config = dict(
    d_model=256,
    d_shared_expert=320,
    moe_layers=[1, 2, 3, 4, 5, 6, 7, 8],
    balance_loss=0.00689,
    balance_bias=False,
    router_cosine_scale=10.0,
    norm='rmsnorm',
    norm_eps=1e-06,
    lr=0.00136,
    beta1=0.9,
    beta2=0.99,
    dataset='wikipedia_en',
)
Below are experts of layer 4 (counted from 0) of a mixture-of-experts language model. Rows are named router (the router's row for the expert), gate (a neuron's input weights, with its number), up (a neuron's input weights, with its number) and show model dimensions 0-255. Each number is 500 + 40 x the weight over its row's rms, rounded and kept within 0 to 999. Numbers have three digits each.
After each expert's rows: a language model's description of what the expert responds to; "gets" lists some tokens that make up at least twice as much of what it gets as of all text. This comes from a sample of Wikipedia text that the model never trained on. Tokens count by the router's weight.

# expert 13
router:502464498492414520485491475540536491517451453409581526518516505456487541506525605466521497458541537487522471545487489501449546433538476530441554493596532486426472495514523525502508492459493458577501527480535469527528517530500476502541425507518525498450555451449524555455460455495501555506514446588414459481500486514464491468502528407515435513543463519479469496508493444416522538471488541557607516495563492536483442525546488520534519537613537384483505551497502457552542473499465517475479486485500513592450545510517495508502548505549491526470570519489501462459541445471490473523520525512471466501457480591478472471465444471449482515502534493515458482490577460521473496506492553580428475523473543509502480521501435453485521494492520418519563493503555468454484522549497640
gate16:467480480530519554535528484519482485510532432543499504583489532477501516476523421497530480438591579543523516554499504452434563558485486520447519473584513565512467534521524466574454600478508554499494525465455517475487502495453446549524502508505528496428415512481449498479475528483532557553543502468562562497458507463513533459464443456537446499501550490553529516507488505464506473589533434498458523525507472517512483502592499462503509586493459457479507473541587457494513437490501537516444496516416507508516466537606491487516445509502473475502484496414409450490536558487530543466477501510507473540529541433521505519508468519488511516528584461509490529469492405544552499499487503482464502475497544621440389502508520437569521489503543478491515488491473575527419535428534499
up16:536532511469500506472492468537472501449467475467598516481459494505528467540447496580490476538527534454454432471462553502467544442492584495454543538515482520583452476455572496495511516546471520469520586555448577539477493470515460527465493434470479511503455453452551439487551498477470574534524466502515570513565451490498540477463510482451446551544506490465536432516571522519450522466485469481443522516515452458518460436541581573456457526519542525549463425480553500498536505485529470500506526554546587501460493465479534474492482547459461433461501533598578488486467461536474490476518518533509477481495513441522517484487470500535442465446558507427585514519525475528514454497615548410523466569508496489488480447525469481542537455498495534462512398480483569549483501450540454
gate17:517410513478434505449560518535493522472512517498505521425472507486483530549580523486505535423501532494513456513424518451483553480477506518476570513490478514527553534535463478522500464453429453535469622505488493512551429574475452438554527468479467477478540475501491464548458457479455530496477525532497536467567456504492571487475430507519504452586549499521443530544436490480513473529460539535467503463571518545470521530541450474552520488547511548530438474513451460520493517445438489488473503521490508542516459538600519464466544533568481510470549523456526406472430481495506483456479579487462442530471490464543462561456516486521444462415543469494532457519473525528460542597464429488447455471479562495564525568566520495419476443475440426533535485514525517514540503445495535
up17:550489539546562491481516508532484535541502540540499502482475478459502551468493482525498494529519556488547476502529532522550586547503518487466593508507452451452575557473481467512548436504468504569519548527492448496488437512477529552505483427468540523418518507545524532463496497524553524507512604450522512506492553445494430491567520566581511578521513554522476541470546423476576466513547477445480490571476523541494482472451522515417537513475493460460484484443502518474477625451524473555584500465463462486509403491533491464519463479489562538526525486503511495476559500573466513442511513469549501463500547459460569479544565515536537504550491539496465429453533414432494553413493526501523551495461501485489496530508539524451565510524493543535550435470514537509432543485598472
gate18:513488513539481460420495501494580475532516405497499498490478433484397513433477507463567460442566503533513468495462503506463526542567614482584451459489503510494530457485536482459550445507511498586482547478539451465425520436468566476465498518513547512455510547518553484525468459498530542525484455530424493516577416522421476518524537490501503477502516534532477477495524498429558516479489465552513516550550452497538483468459527515563430522494483617465554543453448463543472456433548489501498487487447461484454550550529504463470486534489506480560411510518477463571575522491501479496541491500495488450494429438540462517529563488466441543461543484511579454543527553490422474507550431549442538471488580480509500514459520504509501473519516454521492570497487499474550495540455519
up18:504429482519450527498516530524618501528486552458531515580560460443448497508544534485493531477562492495537477551488522472471498509520506520514507471533559579496521533554577533544463465518476479478490480408542502530506486505552559526549521549502503498476544551474465571557528500499494509484486504543449449567580522484492475510571515476502510433492435470416545496501441486512520478536460500458516479558517585548522555480421469549603518511512485520534539450566503478498457488528559555485468478447497497513471497506493501574423580529474526534461502467505470477565454455468580530515522501514588507454501473480575491494420491477534469557506461488485479459585478486442443529580454496501438491535550562484537483462488469563491454549496500499436440557526525449534497433446460583
gate19:619505493527555518430469446514453541490504516513493456560453548499469489465512403548458533490487454479475530521496479510467562538538494395463483513471466531491442435491482421455522487531508469533608517486565523551443534501508547507525535521502507448502504490473469525429552387489538531515473596474527519525497542534424477468518512411484568583488601530455489485519483518477466524505516516474436381555472474463556503473447547512511461525497418461557459482527498509540489517477473475468479486530468462476483507520543486494538505523487600486560516535532527485419467464476477520508496520501554508491489460462483478455527493511543389453535514467523462476466487546486541469483490525508516476532497513570486495503583478566555490584435510495449528541435494516448469534547550494
up19:549510510452544538490427512433471610567540500499450493548486454507437518525530493532503483601503465507501490520484524435558501545500483511556485500528501420462474556549555525544507520460474495544465509495497489474492463502473499504481569499553486470450537540551538520512486552526448508472535576598476520462477559478520499488502561513518560422439495438463476480492497487506465511515521503487549551501538492489532453487527485458501518498429567513523562513505574524479519444455505500525564522518611552529424579501470507389474509475519486560513486421511576565552527549527508448518567537493442526496497481487467550468540504486439568566545510474533514504548514519409514498509490567506451476410509489487529471545446522503488463462488504550447448441422412457555464522470539463
It responds to: Sports scores and stats
gets: "1", "2", "3", "0", "4", "'s"

# expert 3
router:407466547437508541543495544596501533450519489533579505497475532565500469444504485527503553461481423544540487492507527544543546477479438470522486533437470508500490429503531510524515570487492522480506583573456502502431443519475523545466538500499455470557447498476542510475444431550519478551555467435485536514479593519561420524497486521481498440434531467506494468493452526502551505562563474515494513441440472479425499526477556521467483442411452544475452523583590520486516520476514462524459431523513507571488565541513480521503532468561480538475534529492502578537522433553407512526550488477448500419481503536522510487527465431541480488509467525522562468433482545501542513465449485493491460512522486459446439432473422490512551457442443514497534502532511444516467521490488536
gate30:499557508527527521578392523503495588443472430414483499470508487481557545503555496514509503503507510470571519441519470487568488473526491469455514475512418494493521470474561468543471580521531556495577526532553517486595480443484459533533488474559489555536572474494510448523531498535470491490478520454459553466476473583417446531549521439476585471494456451520503496509539495479524483594536495479587516482468473546526488444439557501517466512576489545539459535555507555539513564470452483511494569477532517463440487464448483488480499472508547414459507580492484523553489513471532525527481550559436446495448462434524520466534510462472470529508558486484440540518515531467489518478556481468533462471542491508462537520400546534512506579501494541547561499430503466531521577504482461
up30:571421562492534472493462583488525476487539456455506467463445486540502504511493567467542589472519472509522538448518484486524478539571408463463528468479492481494502516498517584534402530558493463474514520437450525543542451505468490543573574451511512484503506498504518496436490514472475470502514488507484527522455541515469465528435545502563505465520550537500414462507524504481510444464497536463514499545460544524598523484530505576522538476525531500492464448478552505572495507505525501471508569517546506572531456530545467621441526489469580446521419563518480480511481508480569446540466459531534551557491498522461461568458548495460492547539507506478417482471443474467494438462566480503546487464501464513448533498441471589504553486517476505534536442481497467528441417403443481
gate31:502540527560557478547502519470477448596503488507487478525498482488459407481437451558496534479562480539538549457549445460495503490541490521507550518484475520484519464494505551493439500479463516504449574440466520539540574543532534484515502503485456507493547520492562503532462529530435436513545479463369517442512495536468525484485406519541485519499476496575537466443480562498522487466521537434567525498450565554471450491539618550455591475527530497503429494456539480559478482520493500472459480497556524506488473403465495491462482505501557500436508499503490498469503485492563530593539482475464511461475446500567477485488443512455451440533535503525463527529495490561565502533433484491583491494486583492598474497439480477441488480540568478525478508468535508557487614525534476
up31:504478456462517473422559428526463488527438506548501386464475458445475558526495493461511520523520569423452487622455495518484468492492449501557490491518488539470519529485515467511527545515509533561529536521559447439478501495476508515483445543543482484515493568462457452456471470514518503505486477454587448545463491548516530418501503486506524496476508512516511485533539425473468561472564496540434461532518434531586492466465483525512489553543440458544529514473425464450484523544514444492524506474452515501536525468507581451494527561502396443541507543592407541482537460531474446516477510380525469471535493528426518512482495504514482543523563512553507480429497534488418483527506474460454526521581494506446539543491515541485501500580508528516483587495493532534518538537451438
gate32:470496419534502524505506516515499485494464453490508486531514499548505510464566580510539498551493565495407450484461546572507441423487444487468454461484438488522458552446438527492538449563540541567514477503532510500409533563553530507554483488521418524539484501468496586488531482482552526452473535528492527512552483484485516484491491519486463514423531489504495487549469523538604455454540546535477500475438528506508521517466578454491525529509564534559516513458504460480463501538430501455434529500515458516558458525478384463539510490490574524426497460524516414517548538545451431454503550462467517482440458518501499494462438463535497502539493480539497469490524506494553529435476570396504476453470498480506494534556541518586530530510466536538402510496595516419553532485528529
up32:575515426417442593499449482481490525464507517509484510478521485428475528486519482476523473576474568536535471564478506509503380513462482520554460520437454460503533565445491498506457461553516513543522476486480539476473472449540482437460510510536436460457477519443464481535475487449511527511512521485534502512560541480502502488510526484526457502493569527485559514452533515486491504476508490596520462496505409419523488551560502518479457462437487508464466514559541432560533557478542391505470511475490536490510437402500481561489537476508519491532453419555508498493575563529501500433511499419489479544522558425515436465491514427524511546489481553549490479452489527466523529435481570412483475445478469579486605528477446549506539444517510533533555530476492521494434487524499522
gate33:546532516527515497555562493516575525519518446459545535458466450536540482517573599438486545498496479522455458448497563512520555546467422459463514552460487441508504547531485475525509550488468562470532521490459432519464508457515437454478527380556502510496516505483511455455514419506458476541470483545492512515499440437520452529512510513485525503486565539493507456464463503508462419527498517504481431475502469504533491548475565484508483445447426403443475589543475591471461491547494462527469492598449395525500561512486540496509516520490462544455473525496491513472510500545532509510538487420490537553409526482475478580466471449492523443454467520493521494533455550539531489534498508463439570484552563489524507502497482629436497435517492518553549527533495509515517517559465521
up33:494486503543487477503432500527526520461562554450517543485398481403459434494513500472428538494481458524444507550521480504492569496566524491588525495460555491521599548437541545473496624554488542530450533502463554491473565549499519540472455428533565486467524532464572495478480526551506466448543481514555446530522533525442498586563518539536437481501511479487533540481489550541468491424521427478473502517546553510565529459501504540577492560556491519457546487469512513508467540491500542518475495508582522565560461443476484477493484441558552477524538606484507472502493512546466552508508529461500531530493461508512487537512541452513560498445526490549496542489470508527549568514507524477463514420519470543541488602518489487563489573528449438507498529472523472522560457531481463
It responds to: Structured-list punctuation
gets: "\n", "–", "-", " to", "- Coordinates: ", " (age "

# expert 5
router:476509528535533512451496595469461444573487493524480473491469538502542492457481558464468527526525543592470541532492465511520564591548466455492454531506484489529549513453494518469522462482485452498569453464498539518451485456470537526476507516513479457451484535523440457597482448492498472461548460510492486439436523540448492484584463482554526576513547528500562457552561541467454513488529435535433500567439562576508476482564513453462464397503510543472525530508451525532423546419512555536568508502496518564474462491526553512518446491489482486543558450581499477511483545450548444530555442512527575520501514439514479559474533471517506452516516584517503437433549479482474513568547511432527483522523453502522492494511451477460537528543557556493500489500416526538521554540547501
gate3:524462513578558525490496562485482513546559548536543566456509422497476484466503483529450538503513494415480607536477480509486466541575446491520419501559498493533504533471519435514521437473558490536555432437531448485469523584506441476432573526478509451488454530536499557505521544513429570470553509488531519545489553545448455486521468521476446407448477444444586432589506508501490490515508522500460523485471507482500522503508487512569486532538485509512558485523501523494405519506522515554430491455497576557532438538408470538527493485524534547498422492530453555514444470494554510524472489495431491567492457512508464507458487581553474455470500419477509497571572504516479490503476447483466509441444483443550468478460516514510474484439503527518468597485509535534491523482529521
up3:482496507468473444499512568500495486480583534557507571470553502482498553459458470533471528513445484536469491484512533465522525543513499477490488544513459481532546484554479564610494514482521503424510564514453458569544516575453537504457582513463524509547554476480499490460477524448436504481444542448506538465458552496476396503471485484504481508454449530459610531507486520502428468522580506594457462487453501470519604526523527487515551437453464571481595462580514451444565528546498474509489454530505527486493496464438549514541538479502546549462467523484522425564482501510512423504466550507485500536518482500528552540507478530490490527540521517535499506519508477456493554510521470555486631481620452536456533504554528508564465515476462549471452421462494526498476497486529517
gate4:545462460493419486499463540463554498420480482564530568511409514441499485498486498422440465502568526507439550537463470505515506515555473457442538503496455432508501475554508529464515535524526497419545522446590377562485461465487453468502572492540546574454495542470433527534530485461505547502497567513575501520557475446500531512494447592490510542500540490449451506501555587555497470471522454518531444468479541567541464475529568561527513520463470501474541462429502476580411518486510487483561536521510518504544518451460472497416432503508494524498571523498493539571531516470524473556535534482592518513539547499509461493521609525508546503514468514516550507453479465476538478485460502492511487477549499525547558458554460514470540491511466554518490545483540552522486548547501500
up4:536473430440537546424578526530492516430482521433540534456527488519489473513438493493512530541563433504513497484496522476557556491484455474501538508499423510453510497590484437526527568491434486497473519537419487415479475482558554550435491521475461476528514396446497491478464505556499483486566424533484464455395547466534460407457501507462425503513502531497496506508459435525518530494451516545531497567515461497453521561529515511476440592469487499535476546518492486537541491495478446541493475495521500451495529535517467526552538539570421526493495491485491452511472520551507548450499485540414522449517568564468540467474493501515479465526466483537483419456551505463580559470573516514534516543574535495399437539523489500519491544482453482501493481606519495467483480490464560
gate5:498492513472472434523591442456514482476478459476480590470500502499528431493452517461540509438476497507543553473614489575532423482474473481504537527482535540508520527502548600442485522462514526479497568508436504546569494500505511537414503521482472524569475456490470504547572563526564465583492508510570472521550524451506481548526474520448466475538582558543555602501480466474541489555469430478512525490544493495491507549497509517519512498563491501545545583555511517474467534472512519504519515559516494498474454547529540495502513593509409526488436512597490488556398497483489497501531490477487492438496465456547453501445477542430499512443526465452501466477510469501470473519533575490497539525543559449431528456489543534482518512509509449466498511444589499458501495574412505
up5:397469532471460468471516536466533514521509525403478526511482515510475491515494457508502568579467460511518525509522501503505422447531582462477528552546489485501451522511501504531439493493531556530490605512495563498545543446516541436482545491523514569579483487439481543522537562509434541558562406530533460465479495450510486492570520471510460512437562458518463475544519508538544557571481539520511539553540543491602484512445511427482552481563502500457529513486461458451481534447496515501498527555456584437494577492474468551526480528488516484502494560562484527548472512474485442553538518491521499533437420538468462620489590508494523550495470486552520482457532535413495534492478577452469507516485549503446523502511533556458520495478510482464453518442533488472542515530492415
gate6:518483496503519485491484517473534497510532533483506476544461509530442601423459545500508458441442503487482492552520498475603558523413454429549442530496487480448442583423497539470518460464525471481501510533461507471456527516511466461409484431410556507473456569536531559492507457565542556511480530525497471510502586451454565416530525511543512495523581528540522476465506512528505544446429474487435430433494514462518418478548535470528522482542470517471518517517469448533508513488498515486441552449535521541534557520440482497461451552553476515461494504459542492475449454523446427494483579536527486541438560495433476491477534486503538451477544502421524413548546509544502448522500521529462518507485479450509494509510536526483490524509522480467553460511513410550503471604553451
up6:494414439491551542446462502586493410456528466496444539521511488497524501458509496455487476486492457534575438509526527502490486519482486533500489418462571492477509533480469513500509535516491450491439543542415483500507459445497547454544480558489434508550464447474468521521577476472502419544536442458426411517487466562520496519516559437471534392480523441448488517506495487471541519483506506522520541474494464472423452502460519525511467496526561510478478521483516468463466496505570509421516506525512538465527469574472463467584474441489584411512512538464517493501538434497533543457576520596457507414520608538553488475527531485414538491562487479533489442515456494516502537488495509536505550488465538500436520480482475512506475492533485513527541445452423501555502566566495572
It responds to: Auxiliaries and adverbs
gets: ",", "–", ":", "-", " had", " have"

# expert 4
router:482478435504527492452603532519514464520510497454510580541461481503566526498527472503481531553480506480424467532546524507474463432560471521463445416483523506561455530491478476479526508478531488471495489438433528479464524566433474502464558510482528504496469543466430451520551508522417427443453461497473448466556454453524501459508532500547559432478471460513484467568387506526508503520507491416554491532553514410468557496412451509536509513563424543494447529539514532487568426515470456478541481535551557505481497531473529493464547527510458530488516482452444507449493545505393499485475541564529508466516539505569555530405547571544550478505591479472505521482489515475523541491502433541515521546536506497466437520548531438509479532506446528520517502530469582509494478497513432
gate3:491548511510481412543530435499563553580404556457529501457500458379474495418471493493476510465492510502519473476583555515492502480458485396473474511498466525517467550492609517517545413502473516493549562572422501482513506502516460521493502496523518520528535488568437521501436471513518545557484471509569511462506496540506440494538492447479476555514537544528542499506508514455531583437480560562501469496427475489518434507487506546501545587501469529524553495544513532406491487461474493543506519484506474526507505493548491481544497535483529429469521538563499534475520570534473500475504500420562524534457509451470522479471479526489490504536518508433497526454449483455483541485463627475465476539546562527553579536539494579475442516505500551529511495515460475471429475572575505
up3:483574515450459511471514501501494475486518556502483483549450444533511485513566470499563492494524466430480496574466447449490526550594580466522578498458519504473518494487472543531510532469459538511530484443586487508497502462551518501571495532517449543472476558497482543484481489458580489538522531440525465501444488493478479455512470479451526406511472458405515480496537455540529503525485505529525544519612457505529560534538488463484493454502529538544493510550511473655484495560542468452477515486482504469496520526534475521472449438517449456497472432459424450526537487435535530517495526534480536453549481545545437477517530563506478526488469450432535517464550519542498463511460478530559566400444526470485423478534501484504567533532460461476424498440573487528530563439441545
gate4:421525455466466522499541458509536510515462465517491443456547516521446408499506505450508474455526478465508560524491479598531481482532438549586477525452545491520495535516509511525492464503512528535482475465419482424524533520485481565518455505490495466479534527510553523489496557461516546506491474527524541535493493494564506513533499499378542479538441534550422452509521448541488503514495493470552493541523602532409508509537502537560633538447505489430483514408504417533487482497462531557430512552449463506539504476445531473487565471497519581498511433527441554469574469467530483516472501518373544490462533542498480453492473469525522489424524476572495512495566569464482504465512437499526531520493518455487453506468489477472427462429469462544431495453558507506526527543477516
up4:545468503579523540480505523570486501459502550465534502515453495510533559564507543444495540458566524434497511455453471533475460462531566531460534547575446561482547490482539563505428569494526497493545576538523469500524586523474480510427467557516571490463507546468452546506517525479533512551566495505494501506522424550494542542471473427521471527522533450496475567523489527519517521538501489541447520398509405442491489482525531467442435487529523456523559532513577510559476501510523527518541546494531545555437452549548507519535428504500498535504540596494530526530443543515454510505435483489479437500580509495517486562541431519525453497495475490540470636519486531550477493532491524437480436495500551537489475509546426515559560483527471444510573503530494494465553482430506488
gate5:491420480461431557513511480410561468527525550532529485512485574540499519496478498564513588507478533467400447495438507519468438446519470454484496475527511505471422523559472502558507510473578496507513452496524553469459421488479449516490461489548494515504548475500457489512542506522494498496443571486503511360444403479513481551469504440511479477511414577507461560529506537511482441534448525472487540478540488545606489561466459464525529476559545459520532538477493481532501499564559473465461569527565480469511515544497544474456537517514518461503461504480521528385473511483482575507477527480510422473504476608509454511496519486516466521537457533466456502488506505469465533527479463512524402472526483471480524563501573482509456546514505437533587564528505477440455504461475515
up5:487475480494386497508557520531569430481413502481486430451549516498552506586577592534502465502521421412431469558536509504597472635516481509521515501479548479547499471490453457516513496580483519522484432511532428458510488497440479520472525556503542510526469552524494538561477497542498551487502447553504467500532524531485488573477462545500513485578440450530475458495527475506493481444464513508468513439507489536452488501494503520531509404577487497550504565511500506501492509502515417472540516465463550591475405453439481480522530532468461543549509459473503497517570520477565505532418385466512494519500486544396514544518460453511487547498531499481545505464507522514457518492460508429434524485459493517544456498490512563534552476470473483488497511549526508509501459542517521
gate6:477459464546531489494491484514466453454502417509513465554489462480519510446440539420561465473556554454432520554489501513513528443502475537473552495545439463479603493479577526507535506451424517526523500481427407534523545494523482530535472467534508534521505574458476518513416540533522454514507466512502507520481477550491489494396591624469564537567513513487535476444529520492488520524404541529471519534501441486438447545501552429555523487490483521470564500403502453518493515422506513418527426491462454489480492489535486506486567507534573399433567452521568501467493509480422496461523509525540526492502507527438518468545480475539455499499432459510478568491461508509456463471467501479467558457491574466488504496460491493551475546524477456497509489522515448466510493538475462
up6:475481457475469470488523475582538511468530508454558562486506512506468587499516452480559480489547477493507458528488479464486493544498542568490525515539500527494412472549571557528489430455473455519500508530531561462506447440495483508456513541533577481552467531491560493549438631442581552418505497528601442523512477517455541469439498536537481514485452481506458489511516568524449538522448559441501520406521517502483504496466464446477522519564520433479551498499476431522544531462552517470519466523488429529527504543491471487498511537540478482509578524511520463495516445539491537467527423492519567513578545535474501478490472507456494512457479463507476547547490480472460444452542507502467511540563501528516469501459440462544490548455456442436476559496608472428478627512474471
It responds to: Spaces before numbers
gets: " ", ", ", " | ", " in ", "- ", "| "

# expert 7
router:452517513520536533520496493542449512386506435482495464547533520518546526525475457514453391498583546501602436546531506489486502489454485533491486520484477524495528512552553526474507531493474544420513473586493440526496465482464492502488498420447517505509476436495542530404504514484470506472413538483456466518487517528472463508444391487455528513421456511523527585494492569520438507491493455544449508408446505527485475464496438492521565507487471453560514464509536487518480530476499539518554520522493447478513509481504531531560503468515514470547503552401492527553450475467507458464511491499473414521554515483487549464522544446457574466516526582513549559525422476510564523442535492470461602428494520527527546555465446540511441447508522502530492558471471451497506500409493456
gate7:521442503550580410521493529519591560510406488537495450508476497528509571556491539468517437462451537442456453434497491493411555473440522483463483517484465530494393468469514615470576456500539436540490531528507531477510469527552420404535573544500517499580521519529502490478426459537552484494470539509489481448464464527482528553458508514473487529505547461500523444486480514494514476476484473455476565489475448461510468482550579512521544497506524524550534518479440500535460528541533515528473456461466559515494499461421478453487449529522549479456520537565584456577465543436470504487421511524546440505533470467509489502553537478511464497540498454625506486464531486467544524477464546580496516513509464475538518450564477504487533540495545519576476448510497525481498517543479494
up7:525511463457461528515417494474490474521559536476444553444514478555501444464454481500518506509568538536510566499568496520478502509484450513471421558465502506503485474536514515465471538521432519526501504494472534526455479441450494518527468483467526531564532455482442495505479509525560514533411452472450464503485559452498489492496507542517475479483444523482561592543508474539462489450544485505498413537542491472556521533439438565490500517524491522487593566465523541437574470498477460534516518473535487460469506523556521516434523500494552558583534511492485591438493462547464457469527625442491453474493536512489475465389461569455496470555485516466520503586442568487501537450491492435541475527467477497464453555518579548522527513442424494474512413534429461530488462555480449
gate8:489539496507517563477454485519546509497514496481502483533495463593447454454501479482507419456557492470498404521492501470484488488444481521526533555519559495462406560456509450488509507423461505494534556481498498448530541547580447494532559543548496523470521427474485510590525528505477563457518434522468516515543389449554464452448519540493496497555520518534521529447533543491516434542486533488523443480418515497464452416488511510512478524474493534463439481468542453507438471541465521573498460518476472522513520488475460420543521527485540493482575493459532582545423533531514419473440531496512531532475473425507475455567499521511448524545521508542503402540558502542496551563501490534456431508470487443472559504472524491564406475473434484549501522422450514497483520493458433
up8:458543486497515547415438513546499491510529481487556505561475440545458428502486508548556514480476445476545454543425524416426547487553504492538547525509616528503432536458595546516465463536442475522523496447539501477512482587518571534549484544445482506462505482455561510447517511519526508531558568526446417491558496538506479443491475550483535426511555557490523481470546526502473520503531629514554536544476543560467521461510491584481493472577499452547449475481467498484512525440483514492490580518569412461512451498481493493490448504439483522447506517438497495507447454468485489443455523447449556492506469494503457485489490548522508507521460511516504474572465471448471484536499537526463450509504493479547537455463525513463485507404426491555474513469489418477451546515468481
gate9:476513388558467447486488570502455463519499417543526510486406533481525529461574470454497452528510475413486476541505524441486495465505513512545520484488551521528493517480497486489501626497511542510490478462451537462383511449490590483490475549531557508509432478516498567441482438474475457475477511603394485448519526510494517466517495555459508529470532537511492562495519514435471544470519512488506535594525517510528465470551524479528480470473470489560410509459444569498480523498557487440500492429546431515544514438466440427573511482491456572485491440484505561519537486483496520534534471443492479509557513553470514527529502506545455440481478506509580497526495478520519483477521495485470552480578517519470466536533513471522449541462506578476500506487484583492553493427532596
up9:540581484502498500510463477494470524511620530475542473516508470465436488500459487541499603404532497520512484524512557546515464512469508544520492516490438440495509436514505546499543547476489498579571479549506562469514478491510457545469465430519458515576498410460536505525489526479535557495511508407411515501465510524458464436536547563443485532517488445528490515501485468400483447538473520514497564466447549568478489534494431468479473450499484524523485477507519446469535578459500539546512475527461511555486476494488543466415562492440553502492514487517482538546503502428561457460493431534481491417500533512529427465491623494464508464459525485429485516527487539563488508478502490485435427509495462439498437478493457437455513530518584426465491482514517517524521464492410457
gate10:515530490527526512477481531439482547482504501410481479539476520585590438494454474420478499522499545462479515503558534447522557406533444428444444433510522519549429479508519448449556531491497495503486566490496507508456553521434579510528515502506559553551510543444457515461521481461489586512467499495470432483457469497480517531426497495492501515501530569580448483446556557471503567426566489496506514584511499419529528489473490506531529548495423544466495512514462552449400518543538466440394505514544501485481551513618467474570509475515469472486506423480495491527562500531523514561544525493481514507482590476506553511468566488514460501523518473445486504477523547542561488402496487466541516489514451503513533469542495501456490483522526477426516477495476564530555489520528470
up10:518466476524442484453466482481478482542545448492509504478519472484474449442484555525485516542472513495479476506507467515481481483488566472534561522489479519501481436430497475370419449547520573440492532479540530502447496505462513465500572493479547507485439478489528491449472431552481562537516512507409499534504445500456529472536570440502460477444491439447524466503481569397527535438465510414537513519489474473500425458523529459517540429505557488553472501477548461551512537520481521501513506419485571499496479410467476486529452527475579565485541508403461559418490423497490489496495556533487491546479481564518450497523497507490479518497539450477565471544532485475515471476472584484454509496437504520585503478445545462458469523454458401502483471532481437439516532411506563
It responds to: Biography citation punctuation
gets: ".", "\n", "\n\n", ").", "),", " | "